From a checkpoint of a small mixture-of-experts model trained on Wikipedia: vocabulary 8192, a sigmoid router.
Below are experts of layer 3 (counted from 0) of a mixture-of-experts language model. Rows are named router (the router's row for the expert), gate (a neuron's input weights, with its number), up (a neuron's input weights, with its number), down (a neuron's output weights, with its number) and show model dimensions 64-127. Each number is 128 + 32 x the weight over its row's rms, rounded and kept within 0 to 255. Numbers have three digits each.
After each expert's rows: a language model's description of what the expert responds to; "comes before" lists some tokens at least twice as common just after its tokens as in all text. This comes from a sample of Wikipedia text that the model never trained on. Tokens count by the router's weight.

# expert 10
router:092120198171118160121167149096122145101140037110131063163142149153104140140115133140123167124152107128123129086191172192129091111124167119159089109091137128117117171092091106196172133178111148
gate3:145098171086157160082097107143159143123125114102089112090071113122104152116178104098080090172136094114169116086115111132113144116104122155138135122114130103154187166135153091123142096191102187
up3:094141139174099150122143126123136099140107127146142153117139138150162114049144120103140149143105232113128145133140145122109130123132146119136085143174120142143124122131110125126108166058131093
down3:103137119149140101133154092117156172113079170059134124115115120142128075147101107121107168125152159120120146169141083106096071131134152137182092148071095110117185131162152092108126121108102106
gate4:149055087095114114148118126134117157127118078130078062127096121122103072175140131130096074091152133165119109148108102111090179113122113108166177108131138111105174119126154095103128102100142148
up4:172035155173074126149189150145128127205097164155197130145186129123131106132158120060155127139107112119143067117102108153168155152159156097162160088148095142170128090149129155117128112077113145
down4:143155102151102197137159135124103193151081150125138112215113078119144122135078126084105118117116140087078158117148117083057117120144177167143110141161081075162165138142133169143106102111145121
gate5:152168162122141169117113122126160063111151079114073097135129124131110077146175113082149086141108156085076099053056096061131174154121133179115175158149103103173139054165200111094138136105130125
up5:110116162130098157121139107104090137141095106126113169102129141168106098112115180080182141185111108135151158143124130178157131061196175118146161123103106080095091086109068140129166125138112177
down5:168109160181100099140134122145146177124092124140126103143180096149115097132108191222102177132125091135125135122167119133053127120121149160160115058109183089092141122154108130140146126194099180
gate6:107127131107137154107066120161140107097153081166157147130134175109170200148153101121118154132071177068124098156055210147152165156147138118093111136109122001119157111099102168070120105170146104
up6:149220049096087112132062153154150129096093120139142100111100165172205150103115074144080097141173144117126083172050120122132142147109144124125156140148138070150173096155129177099132119196085152
down6:094168166113118134172169196113120118128169208185152124113098142145138137113130150099111111207130142079080150200139102126176106109143129124098119119194088075135159136208096085130154102165108119
gate7:119065175145156118187151098105105084119112109123134102142081159089100142121140139099106131099128160130141167116129155093139103178132164134121090189078098102120142152075131137145163131079129113
up7:144170099112087124118147121128157138136083170085149141124156150162090083184156136124127187138134120174146140102104165117097104125142140112179154087159110137176132130174177087111120117164131178
down7:115186101164145160126093139063091139134070187118186106115119177154153122119161118104155116107123138111131107129110188129159132090130207101164140169090099163171103110121142100093106094115134121
gate8:146137196115141124150092137149132180102076163093122142121113136104089112157157148120054120124161187102187168107098096098110078147175114113161108161151081089152146073132167089101115146061136110
up8:152149115118125123075096130154141091149152129189139115164101102113160069122125078064095067136130068106094093158127151124162162148153201050121203154131167168124123149127157143136157146120081157
down8:148114161105146115117080079139082138119084114133080110118132156110087140163113111115132097135097205096208158071169151094111098159154154135118083140059109126186172120143150145181153129137135144
gate9:152086117171139114103123134145116091085161093097074157082121153108095114164130097142115070126144170111128135117148082140178163116125096143099139197114161117144135099114169166139192131113103095
up9:112160065190108149183128181106130153071118135193183130110145131111148126092143125137206161130140180143162145156158171136160084156187129153148104183121121117069172125096168183117143100165103118
down9:111156136114141111131122164108141125132116138124166095081183100141154125152125128093145120084159134169167173133159179150089129122173137109176096093124103106115126102138125106157134132134127123
gate10:176116134097182138151130145130230129166126115176097105093147106145130097126110118144062083110138117125164095109105178115119172165103111120174079165185144109103113042078172165117111144122126123
up10:158141128121114151137169134082151079120080061182094179092131115096134116137117117134141158103126179160146087101170136145114143172129115097138063156146147130098130108129131128133113132114107142
down10:198188115115146102115107148119148120133173099109104093145172093127102112125148103130104180107141110113124116082148125095069091144089145107162125126148075095140101171157135102149032097188148117
gate11:171128123162155136112122137187137123146095105153119153098106126156099119178118143145122076068164177130143077125071074102132112127149129068102106210180101095146168157116097125125124127088071120
up11:178081112097175140130120125095111086126160109158172129158101169094144146089181131134086164145120135139081148119158078148110164165112091123122177091185155131160104171120157072136134119115188090
down11:119147104157161139118104102112141138133160171173162089152097146108068112169113144089106105171116160094034093076084101155086103117155127152124160123150111153145101107140135153104115151114162127
gate12:145137085069113160091096104146159178096139083084164137117148118145155113087128159136150135145136108151137115100104165133124115088163160125113155204119136109104105130119129139095152124147062102
up12:118131152137043124158146129079127155138118126072133166153154124118089116092140113141134147123128165108152188121118125126083132127139129130137137094119126093146118181148130156125142137176134105
down12:149081139154105070118159124141132173116157146165132118142149102154111163106131146093135111081143111136120133104131158179138110119024148128054115110130156157152129137148134098140052113114128214
Description: Trailing digit groups completing years and long numbers after a leading 1 or 2, such as 1'941', 2'023', 1'966'.
comes before: ".", "–", ")", " | ", " |", ","

# expert 6
router:147075102100129191140101119146156087130154146174150177111098176194099117129118145155156178182119154078106108093122169119161109087119183131142124152137101123087212109133114083076155158136136092
gate0:066137119091115135124129149102071115184128140128119159101139145109064087108157081147155173153143157186142176133091095093121059148172124105149101179109141106160157084136190154139122062035105181
up0:146161090176073145120140078110132100081146092193103107131185214087118160091134157159114058161086083062145122164146152119060175121160196149110143140182136176111061156087059159120126170143103083
down0:142154141094095028114175072142110184064166068084093133106145155108097121134146108083107117132153150074177117122098135141082148162140162116162118109142149111110151154153088137137147100074126171
gate1:161115161080123126143131185152169103067165170179120107177100117126116098100154115117176145076163137128101128122108158109128183137147161117100091152135109091163125144105118155118175144037183123
up1:089100106135166162160093117150166147184098096110178173098095127181167172044112162173047175135066135139136047182167157138126194098150106118123133105173100145055164140081175176096118118101107095
down1:192058135075109100175147130126097090127114096155180115162153148128105148125113174132129153102130144107113069145139159130147114152139145085123122148106077137135204096102106099113136161121103113
gate2:161088146065173172161160103164155085077091102156138133067089173083118119171163153114108097129177159086144156129131125129083103157127131126102104167148137125183136097126087149155078104159110149
up2:107144144148132158125097161163116103141154081120104145099114110125142165044142131144148147119108128108147151105125154158086080107157116151115084106121095130108104130120118177096133149174180115
down2:093194153108066110100156115089131141165137052124151123175113102183159087103126127187109152118098087108183120104130176134165128117144177121120169147098148126137119138118081115087114094134114137
gate3:076175157179100111152115131144079149159105100090101148146201134153117103180072067065137114138147137133111077114152137119074144147095220123138177148126119164134143161158194130110094100102124204
up3:123120135119114151148098115060207155169182141113097161148116096128162106116138123113149107131094120084151128132130116163131127104143085178165123118134114089056156089160123126076112161144142151
down3:087117128191191114152108071111110129128162071153162070176151082126111127182177135113139139129082191111147178121168154153158124075098127195153115172107181127117169216084112156121120151200123149
gate4:125091119118165117084132142086181091129183181112119134116125122107156121169133145153127079187127107185164129083122132117113080092115113149118128119162183122127146131143170101103095148080117135
up4:095153099153080156144169140176116144182093099177138101091180070143172133113114105120051140125099139140112125136153141173129155159109129083137139147150106172114146116134144231135187127146096148
down4:150146096087107123154079131119212172129137091082097045160062112175161156148129100137153160077120104150119118196161124177105060097095145159123086191171167068083128140134120112135173158130186102
gate5:167161097072125114116138146180154164137079133161099050105128075075164117101107127059149102183151107111106118109128152172125117132096150122101157126100147130111171104130102117119171098142079233
up5:111085105104142132063093131116175146135106135131097121162070054081132183069140152121156102112130170134124146122165136110138114137109169133105104106098132120082141124143102170143122080094129158
down5:116165113108090141129088131102149111118133124177121096113177116103072152129121142142108098140195059173143125096068121119129161115158179126144121140105166187162107119092059122049156135123158138
gate6:135159142088063107093093161143111121078066117170145092149126130105120151165141120131120171089092164095077066123123114127122147095146133101096133068141152140112162119148113062117064117159118199
up6:140189148171158148096111175145147087169129148117155133152098177150153146097145132107160046136148107108090151176117123223171157094177087135111114123136120093119135103122168169128186146159140068
down6:132169128129141117124164145090176111182154135114109112146165148120121110107107094118162099104109099172151146167139179142157145151095100165123114189099162130177140091100108065078164142156065118
gate7:148099127103055125112089194135100115165152139127128097120216134173155091129120122126047120151136109121115083125076143101085159112118104100183103093195184153094145136154188182105129087149095154
up7:139103087130095117095167109145101145104118150144119083189113169112130162132149173172079083147106072123138112180102120184076107067077114118144112138077126119128190125114132186169184096163129109
down7:174137092081144199174166178136106146145079159160124148167161212117204142106104137079105123155129040117170140178158115106063134098122109142169162083162188151150172199089154146112159117144152099
gate8:126146127130121167124151131148156129196118090148127088154075152113078084126104132137082127114158128159169163152160141114144102116187147133203108113132093092082108169078143121140049177096126121
up8:070104110119151122132121138113117080095139134139155163120192116132133151105147135095203087143103080056106139098121138112100128161108110139033167122150145159120160098164171180131112153173148155
down8:139128135121128099158110148144226129110125127148166088054123122085156139193112135151151152132104070070136143136129140108196098127129174151158119094106150122163211195102146173151159205146101144
gate9:126092141161145121205133117088082124156138127104094080210095191093129098136190151107049109105141140101147115138145133108170157143142130110152153156122178171164155096084180133165120095109155165
up9:119117118135142105126109163120123133106104118098128140180118107141119133149154122114130070120167126097113027127120124182159153148107122104121105105154133188100128073152080139141078146122131106
down9:126177111197150234168126107107070086121112149111149145146150189133175132136084141126095123129084133115075136075143083098068066102181148144155109123150096109098113088153089139122089095134172150
Description: Common nouns ending a noun phrase, such as family, government, system, city, school, and the sentence-final period after them.
comes before: "\n\n", " The", ".", " He", " of", " In "

# expert 2
router:199101094135105192113150100183146141144152140154145134091106167145097202132095112107138090112155162086106099048130133144095131095152123103097143146134179102158093136127150120203145086130086140
gate3:158061099144155153144068120111119152136109125073115076142132172176157142115084119106107153115123077166120106073126095132185100134123147095143163123171149079117159107150099103098133112117147125
up3:103060154102123112117096117159189150087126116153134129143091151096135146118074106124125131121136155133086087080151131167214162116084106199094162158106148130125120088145137075075141060087182094
down3:126138163105133073146114101176161096143097100108096121156081136113114119187162122134127122098087094180148085151158145121154062150150083151136145107114098152134100080132158163096135133164129130
gate4:119145052170124151059069189104118075086125109107110090146143110130110141146131134159117200092056152155142083112110172127156138191083137133133159045202156135146143134095123140119135178129165138
up4:129132127108104141077124102089092130141141142145167126117084126077148087164101105120062086206118138103191176126134201147090137153161167100150077135127128113125152077137197105118153096184107175
down4:087171140157152194144181119127094115179167135173127129141173116200148111108182154113123080125096128141136092124075106102113127052231082090152131147068139141068125111092097099081135136090124149
gate5:103076196125153143172144117117091073093118130137150122158142153147088146184108155105106156162099109093057150117134123101103136119105105195118160162164102174134077097131114081098177118152180196
up5:131078130170133059162155098153139146140104157115118133171137161089122109140084163111150084119120124152115160112146120126150126107088121118148102099098120102112159180141140125110132093111102130
down5:051098109124086148191113166106105067152149113105105139169180102142118141170118113071149132208078087103072187129124172100160147154137103131125121086098101111164134133131134180096139147181061150
gate6:117126113171130189148088064153182134143136150099092107103119103183101112103157108152141157211062131131188129137119149086223126133139101177185116113154103113147114084099106172046073116133101136
up6:150136124123092161089169076198152144163139110102106086115134143080111116131106138124142113159098092071115153188105103147202098098139133168082149179164205113151078144154112153152160136212081121
down6:156169110127130131189098142092107101136117178116200112085146141175129142109128145113127050124128144118085195079158134118126127162127094154124148097115117069145028138073057154113134112135088116
gate7:074154098127142161089094153125135106108124094117085085128140128067168087135146146192113090155135160106120103149163162196083135125083175152057148136092135121084152169160125133127156157120139090
up7:163034125109159087096108062130121117139102157174076153109158115122114122113120125113114103196152085140144109133146174122150093151111132145135119070106106183106142138140182172073116085131092128
down7:145105153122115109175073143088107111080211116126109120133207110103123121132118117173161129133149070143145142135140069168122121153136100133151126135138159193083041136049107103048149183141147130
gate8:129138127159163168139116104138092097120123119153095135109104122118187148133113078121119134089109111056147102129110121209114168061147126075097121195124129088083112140119174139075160080191105094
up8:098117140112164117119138167120088140123155092133085123161150103178125140143134127128070155164139138118131135110170091150106128183100137095097195129156124185136170106130086126071136157155127142
down8:139161100163113209111115108151164103102134218118192221148170200177089155101111146156178169189102075119087185118118150126160099105150144073129069121155138127141142124117136099130116138119188169
gate9:146118053102161155093084076120109129096150102140133136122058120111097107115197118191081102099069184159070131122143130105133117120153126158154152156143108141147154152126142110188117147208170101
up9:157103104086127133115085099175108116139087141118106087101053107131115130134131059094131137139097200174121120114082108113114135164114117119152110161088159105187163117105198147139067090149149160
down9:077153174122094072082146041150129164140163127113147104143132167177152142097113153058154094084145111099146105100089125095141183100143007188082130151122087099093117128141180152067092140181106101
gate10:110090089087139222112145128133136122152101128181147184094121119137085131111124094102111133136188109122091140096026127107143157088208156104139153111146084078115117096128085150139127117105160157
up10:107176149125143093124122105168134158091151122108087141112161094134144124134125181132120095135107124172141134095082096167170029170077105151150093116127140149125150136107099133146119134156107087
down10:170153118100081128160133126135131117114218151123124187116115125158113115138070096113088125103132122112099188139126096165144133151049183079084162122151137123167124144178134073140132122144156121
gate11:112152133180137129085126198123139174122094099136122092080171126128161196181126105112133116105125088086154117131152173105139181136146106169121102110160141075088117127120154093110093117131119122
up11:069139117131128134104100056111118158141122186094089096183145128116156140139151138111103097125143049139090165163131086146104189139187147151172110128166124115181156124098167160153102126097093166
down11:185111128115111197155176143169146071141154167123141182109100186100161127080099099112095077157136091125173146126133114121103161109104183113065148204135131118202113128153128194093158137130186107
gate12:141133076095122234074100146161066098078130155155104127106157120077127164111136186145102091109148107086135153123088143137158153163124131152097134116177128082072152162050107106096112140149137109
up12:154149158122123103175100122090111130171095112058165131096137107129084099106121081168158132157072111127136165126120138107126095065097171184145172084137102126175076132141163150141109153126174164
down12:094122114123125122188057164133125094098145139122145173105159131048134162170071121086132187098094129180135112137150110143109128151164168117110105089082085111041161163074093166117152105170118173
Description: Colons after field names in infobox-style dash lists, month names, digits and table cells, as in Released:, November 5, 1824.
comes before: "2", "1", ":", ": ", "3", "4"

# expert 13
router:125154149203141202129103120127084162106154116079170111122127167166121141123099204113168108106114118118136166042101148105122153075144165139155109100076121088100109131163091074196102136126141092
gate3:140159182106066141145160101173193123205085147122108118144181117071090082138086184118122140122109058169229110145107126142122154180065129152124130104194116154091186092124153171097084158202105165
up3:105177116147114116091118155114124157125157109152164107157190179088151123157056142139071157056116095127075133184184111133155158090147141097137115133133145101055120120121149095104182161131088145
down3:130134150143146104139158086180134132067097133107067132118148116167135156139111084114080188080083004128102111155106125177166103178127146088082122134130134143117164058183106100137150132145197148
gate4:152161127139103217095120204132115138165103165117155115135119106129134120101176100093143155147133167150187161156085161147134184121174084065152092155153104059070155135070118133121091138097102126
up4:111142120165131135174109119181198168092167156119159131135066107123123077131142167125125130172107131157215213124086139111113093131104086134135128140124112109123150134110097153153072148161128104
down4:091123109129145160120113117109092126118158170123179107113130128121175081159126112068093132100156120106131059128189115109145064132122180109163109156098147088162115092111107125094030082109107119
gate5:140119165096168119140147164157095109182155150155117154152094157103053116107109202161138104157181179139125144090072203148125100164104105132114096090170072076194137135099145092142121119077152120
up5:141158095136111161153194156093078109108135133104114107119056149136090094111132121197155120085125101167133138117105114190097128079098129130054120128081087129194137170160110064182193131077161133
down5:123132132117104127084100162098077124160124159117150105179120095139137105089122160131144150129105120127140097118182061143085144094133113112201138100093154108089107109139124156162126156161102105
gate6:164120149114135159146083126160084118129091084136130155072148111123112091144184102080069142141144091146092144137086149138130123192090123101125106051125076182095157121102173126105111139115123117
up6:123141106141146099083101176057106117101139146141130167185171085117181121153090158132138130103112122145070058127115136141119159123159158097096127179058117167105120208108085059109176131026084146
down6:168101152100071142146085230138098189126133094127163132154143121165124145075061150110162126114154163140137128120172212177121180145173094093108141104128139078113074179158091082145161157151155152
gate7:143145150125157178185131104136199087133146107198153154135113158043125126101149166095133195163110171078089105145116187116123064132146175156090123124104037090164136145141123168105152136156187098
up7:164121100096115126123135103183101171140154180179137085146172113123107138139098125140051133066167140126113132154210114113148160106147192124126103148153151160108170151123153100106130089140107155
down7:070151135164144089145098129111124081158185094106146129136085138140085151096134122132098093142141116135146157069072105086079072121175137181186122123190090111181131140144152144089089140066128112
gate8:091113177116134121154141091114178083095147134103130099106141118141117133156111123159120155148119151120160159098131129139136114167141113112080165124145129136200172153092199070096104102104135182
up8:151122123143118127127136123132119176121121193099130076092195118103112079146093149138121130104110088133147198163142118117092144189138162171132118085190144080139101126099144163144055129099150105
down8:135107134080065057111161197129095109138103118124174093108129148082133121142135101144089140114167110131154173166103110129109053109115091114135124156130205117104134118130172187119141082088115153
gate9:143135193128137160136154159198171058180133135115111101077124173151111136111112062070092093188123220154180118097069145112160111131105127152184148106108095168124171155079149088086152170102143125
up9:130102084122065136128165141153050083167160113101166043144140114120133144113117096101133119103160044147118189175138125054162149109241173121205149073141116099097132154106144125102111159080144063
down9:186104122074102089166158107111151159108143193115145118076129094101137140157151156137104132165126124160116124144138166100150159095126088131123140129151129110138147139103152144134134109148180215
gate10:162153163145169154134129068087206127117194130151132141194103127147082136100196150176087172122136156143145168104165173126143113147102187134086146144113105155147152121164195058116188117163146174
up10:119163129149129115146150129079124154076164197152144129211123121119171148136229162185126119100164155104116160145129132118111105135116163131097129105098145128133113201161136040156098108172142168
down10:158098076159129151125084159160135109156115108104056152063164180184118145098127143151127116125153125085115131099127163078186153145161120051098101140122134060124153115103160132123178110108137178
gate11:131112140112095161091155117166095076131105108035135043134123140157124100154091119068143100117111088195115152126136126108150148085159224114158144133137047143099143207112151124133164103113107127
up11:106125115113186083198107131122132122173134055090112167056157113116127073151127189101160162173120147109071050096099162103121118142081095152093125162135154114141079077117149105121094176127122170
down11:184104123159052128175093145115196110112124116131157116133140153100041143117136142107113155141135134119104092155145102107097131133082103180109093127126133079115126131127127091155124152169129108
gate12:102073209122114195096081127103161124133156107125085135087110142187086079145112105166099136146129130111234147117115093145142149152146136091156099148132070066164114114078114142093120120091065163
up12:101068161145108134154133142088088152153127118094127146100158159181029155155105145145156151189122100096104081098086100133100103093148093130120098135096127140124090104121080114159135121126141200
down12:114148176131155122132097101127133161063156133091119103136121130088173154152116188119140190172067135165095154155182163208124189122106119134191163149159127142132105166177122089100159133181117138
Description: Pipe separators, semicolons and small numbers between cells in sports statistics tables, such as 0 | 1 | 2 and −17.
comes before: "\n", "0", " | ", "1", "2", "3"

# expert 4
router:105103115155148177165146139116104173127157146113084131117119179126133200166139135106165111112147130190165187052136165154125120114127134139173058077127092093152129093108090072186126095152131163
gate3:097162147099101173102090091116159134107134120097158147117148088119140075133130111128067099132084132110128160084151157142088203142152144114126132096149156122140161171138132121114094201147139175
up3:123081128101145119133162098112098128105116162090131123106102134078180054136130185078153141098148084115143130167152070142069093090090100085088099148096086090067110128188152150141117072129146141
down3:133178094120089073153158113145121134092127137178175148130115137144137126140112128158126138100146146074066182090095139124158133113164094141108187142113132169164096184115117142097076116113135161
gate4:122095161156143126063147090139193121124180125102113124173135155122136080161151165115105118104149177106122114129163118099116125133060193164113174149112175146183140098171129095120133107156072146
up4:146138194203093110133137173136150143129085145139161125122161206166122113061062132112125153143112111125129087124091146106143108143184136105105120127131117108050146149132162114132162128058121063
down4:094160181153162108048134113118159128138168144126128103147098076118138089136123149095173112088133122075118127092120114150102147096128152156106177103171151140188055177156121131111097155219117128
gate5:133155106175147155100116087134116113076110129132123099145143056141131087148117111139031146124113161132193134113174180111153168154137092119134156147168125132122137100182120155062099071101094153
up5:099164147124137115176120118141080130094131126144110129156085142121128185073115134135061088164084099142107142136101107162132148088166142154059111144133115172211098110090127143159129185091166138
down5:147157158141128130174064117121138118082133168178088056124143123139112157123121124181128132121107120155177155177131078108130085159098137091137095078162104138117152114076083103150153185146096147
gate6:112161105107173145138106097150167111080135132156117092146144129088140126131174110092091140060092184094085090106126104126148143097170125167110134137158084174174126166087148103128107138106172086
up6:172167166098131156113174123160205086108155150174156141161096117156111123126097127075150109156183123133138152081115186086136146159066122096089186135099114172148128113195110076112106156178136179
down6:055156158172134133102159113143159162108128082095169147101115208115132160134058120093129107154155154151119135098094105086123124111055084130190131093130162179190164134145116156128058135103153191
gate7:088053144162127086154133116115084111147077127085120122078144122119125080140082088070131180135144233141149134077146191162169127129084139114141108085083095115133108214126132088129110146091171135
up7:121091083109086163111103123104080103128130127141069170166104109146103134189199068166115135138136127125140139132133104095153145162231154100156106163149128147131143095055113159104112094202145124
down7:088175097174120077107153142064173120074110156144134135111095110101166060162105125128127123193119113108146153119157099146056073162080162086117115101078185117134185093182148137143092176149161159
gate8:133122129077094150102082040164140159083151120168104131122150102110105137125169100129156134125120128112186109130156195114117125155156120070087129144081168105135195124157132122109155157048130172
up8:102099084103055110082046106132105134145107155154075132131198145099107156133156126110104097115115119113135094156125130148176160086168120187129112132147112124174136123130158144144138164061135134
down8:144050125112077150074114126078118092126172152113058109088018138129119112122165113152080137159098173103084052146154136148168119095116161156118125121143109131127102129122122089102084211130177090
gate9:073160156196132160156126136122147113070110106131164097145095135148113071122139124122113177080115136098079123120107144121116128076127111087178155149127052203143132110120114142106162128121105111
up9:092143136108178150167098118151121131142059126135125174141087192102106191119166159145121095169049119131117147149120108126143170108149125135092094123102164171168101109090128148133121141074141106
down9:132092111149103118105119101090105095117145064062062072133161055163161155185118128140149173141110134119168143191192110154121123134072160128090108097144122142118164148091119139117130222129113143
gate10:099124116062130145113109139168117123119108141093129125119142112110111157139081075151082178114122119111210085164153079133137178152103127133089105137154167178156200200131132085133167147127166128
up10:137086147161099138105086162169121113170186146166125164199151108175107068126157154147135118155171086129101096078110125122160132108125177066153155126110123077058144084098070184137113119124106137
down10:161191111106181117121108108085137174108094114206122113099129090140067101190100083098149060098118126093168186089147100151111119128190171184088159118120177094121095120037065140177104170149144150
gate11:130187147109139169152128101149142095189149135121123147159123147141135010104180143106101076177078108119190117094079134108151165121040118127109163133108151208109105109139107162083148160147103169
up11:169094119136109117095115146141098141148148150148120195111136125160122218111143169136149154113144140083026062184141139109099161164169149143170090143134141064117134170091176106138137142165169126
down11:125144052174158120097127122153087119117147125152146168143124141179174146156137116134158181063115147091161164120126106131151038080096120145128121104117093164124136111128127128143151149145175116
gate12:085199144163086152122078116170125126101119112158137171104101117127126156141156117112129126082103121118050101129056121105155120141181148196166178136148136171168135167116145105132108154152146112
up12:105155148100201135151098091123100107095119092089137134124122163110088138119140113163098098153073119116113192147173086151130122097148168173137074128148185138184106183091133111139076142130172122
down12:174082144126163094162099128062179115124092150089130134111124133139107122137119145064162162150167179089087166122146211183145075124099113103111105098093111113095152154088090105185103136154140148
Description: One- or two-digit numbers and decimal points in tables, dates, ages, measurements and coordinates, such as 65.7%, aged 25, 24 March.
comes before: " | ", ".", " |", "–", ", ", ","

# expert 11
router:096122136187103192094137115173081148180135093109139110131188183144153151099068146138153134089100095077077107120135151143136159085140189120104101150111117110092139132145138120152145176129102137
gate0:131102105136101129104100121120112161100150139093135124155079109122126092106178081124098155156182178078137118102119164214125099123103166150145120065081104134130211150125126097101107123114125137
up0:133108081134104129144103119113097140058141105098197132135156068133119138139122069148134136137208129174151125103062142137079083146154082117141208147112083129136139161145134117145152119144162087
down0:128163142126164127158129145159134125091140113093112139080111171105119112140136114142108118120137165123100149111141073177132161123097112156107097109094158157128122146135105173168156170143210079
gate1:156120120160154178166125148128171105159141151130135161139075201140098134111160138131105094094084109078167180096162153124139126165120112161116137173120080170105148139180120060148118060221129115
up1:127100146121113099079122188168102112127134134074130162120131179166116159149115127120173181067179119222101153127147131134127140099143196098122148125150161123086117188072127087155147195119107166
down1:145116153143134130158124179131084141140104112162161110110169171166121080187198113048153074134119159135144154091127143133130090147166109108078134112114133087107124138149111136175088108152159124
gate2:167120137135101153148130138145105067157097202094069145073105097115132151189134095106120160145118148175117164127105176175160115111092176121184087138144034072125151155104138138142165117124151145
up2:147073124129142137098096155171130122171141123173109076123132067118121123135104103131100120111148125169089144153078122111114147107167143139182125089152062090164188127092170149078184108074133097
down2:154113140149101079162126139122126091153114212128150171081073091128143146107116100165101152169108108091088092158115144177179160125189098111171116151055167109082120103124153172098172131133133125
gate3:131131122117125125173108064148149150158153130111124110167114142083084101079143073104124127130108131085113145160119106102158148139141149180154171111192099074200131131155185041166145151147091167
up3:126109138132117095106129107144107160095147116137173136146152101114114103068113076130196135102137127169121172149156141092126122137177197131149084080148142072142119164137172086147152140091136138
down3:172188187155096136129125165117123133126137158145152130123112153120126141114125208150121159114150154055095045186112171140197105147165127131088151076179124112122107137154153052143140130103157208
gate4:198130153065083115132158154090132114077091143128094101121082080198155164143126125083077193137173142128218115140124148144121131174129147111101115105128101072115192105087177100140097111136171208
up4:156135147133133084141097120143070104117059108167160147123168200140073151186082204166112172137134133161091127168149134107154102163093102143077123135119143136156120075109177181093157132147081125
down4:061136100162125106185147114135187107117145148118109117103154172124160146211171103104109123162103121124126139109169137092130115080141118154105140222172111179155117053137111173135089136122133123
gate5:126040097136069130118149206100131114175099102172121100157144090095116135083138151085071090100139114108116165105105128165169160181140100122113123105132123108099188125103169173146109134141188108
up5:138079116104146128119176167104092143146145100203119153130133211133137084154110143091103154121151119126098157160146125160206137186135155156065212137146113137095053145106085152141170104112118097
down5:156115130068109122104087114145135087144117159130193142092090141100149067074115161152083053130203119086096131198108103136117107142093104134117076115135128121119100180161105119134146082127159113
gate6:118154125151206149061097146102164095120132139135170161104122150152144155103126154135098092117129136078164077070146193101089110147086164107126117132113078124106170149123084118133149138184111132
up6:150135159097138160124152075115155091114123108123159088172150167055103109083157139160086078135118135084166100136140144103118069129190178159109089169100158130109147133133121157128163130117106096
down6:079149125093131129128087076149110104104128105101106068147141143098185149151120095124160127121175070082118096152135181140199129120139123143131083114124206108135152123122178095112128164099097156
gate7:182095150133126140175165158126159031161131168124117157136080122115078148089138124149081147162128117172107180100071159109076135171174154128174120116133075084126141179109140127121151133098175158
up7:120134141093080144153134150161087122131133097153110142061131121171134100155188102129051105137140133090158074104163108130159130102128137152118121123155100089129147060122144155142117154186099170
down7:157146143108153162152095143172165147167123157129132157149098136146114085212140183149097103140128162165215179072090118123106152072121187149150193086145097092129112114180118125138095124125087095
gate8:143098154105174170144131139149192095084152172142188091152138158062135158109130128144160119078165131039122121123122100130096102198124100145099122102111151103093149159172153091140146151156099095
up8:106133133109173114126111128136120142192128118154087178118072154220160128180098136123107152138107117138118134111123121136190167172099109148122133134082137104131101116108074129129080141122171177
down8:221099103126167150159139086145174104144141107154152149135136114104109143144094156130165095120107148088131136166100100147146080110090170179104168164153100127089111127123123159105073120098109048
gate9:129128079113131128098159128115140169123202131149129110190166167167134146107130135162102101114146114143098150107110116143142160094175179141133144115157095064086114165111172104206165124143186064
up9:156116076132107168102117149120152170168133121068134085204199188122159130093092143141065094120127101107112160157091123185196149120168136133144060111140110049093137151090157187167188110143133090
down9:147084079139086169098150095135074161153168135136189162138133116101190113091122112133130115093101157134151200209113170114149107092099115161136164065190117129206106124098157159092113097128097076
Description: Pipe separators and closing quotes or parentheses ending cells in wiki tables of players, stars, songs and results, such as " |.
comes before: "\n", "1", "2", "0", "3", "4"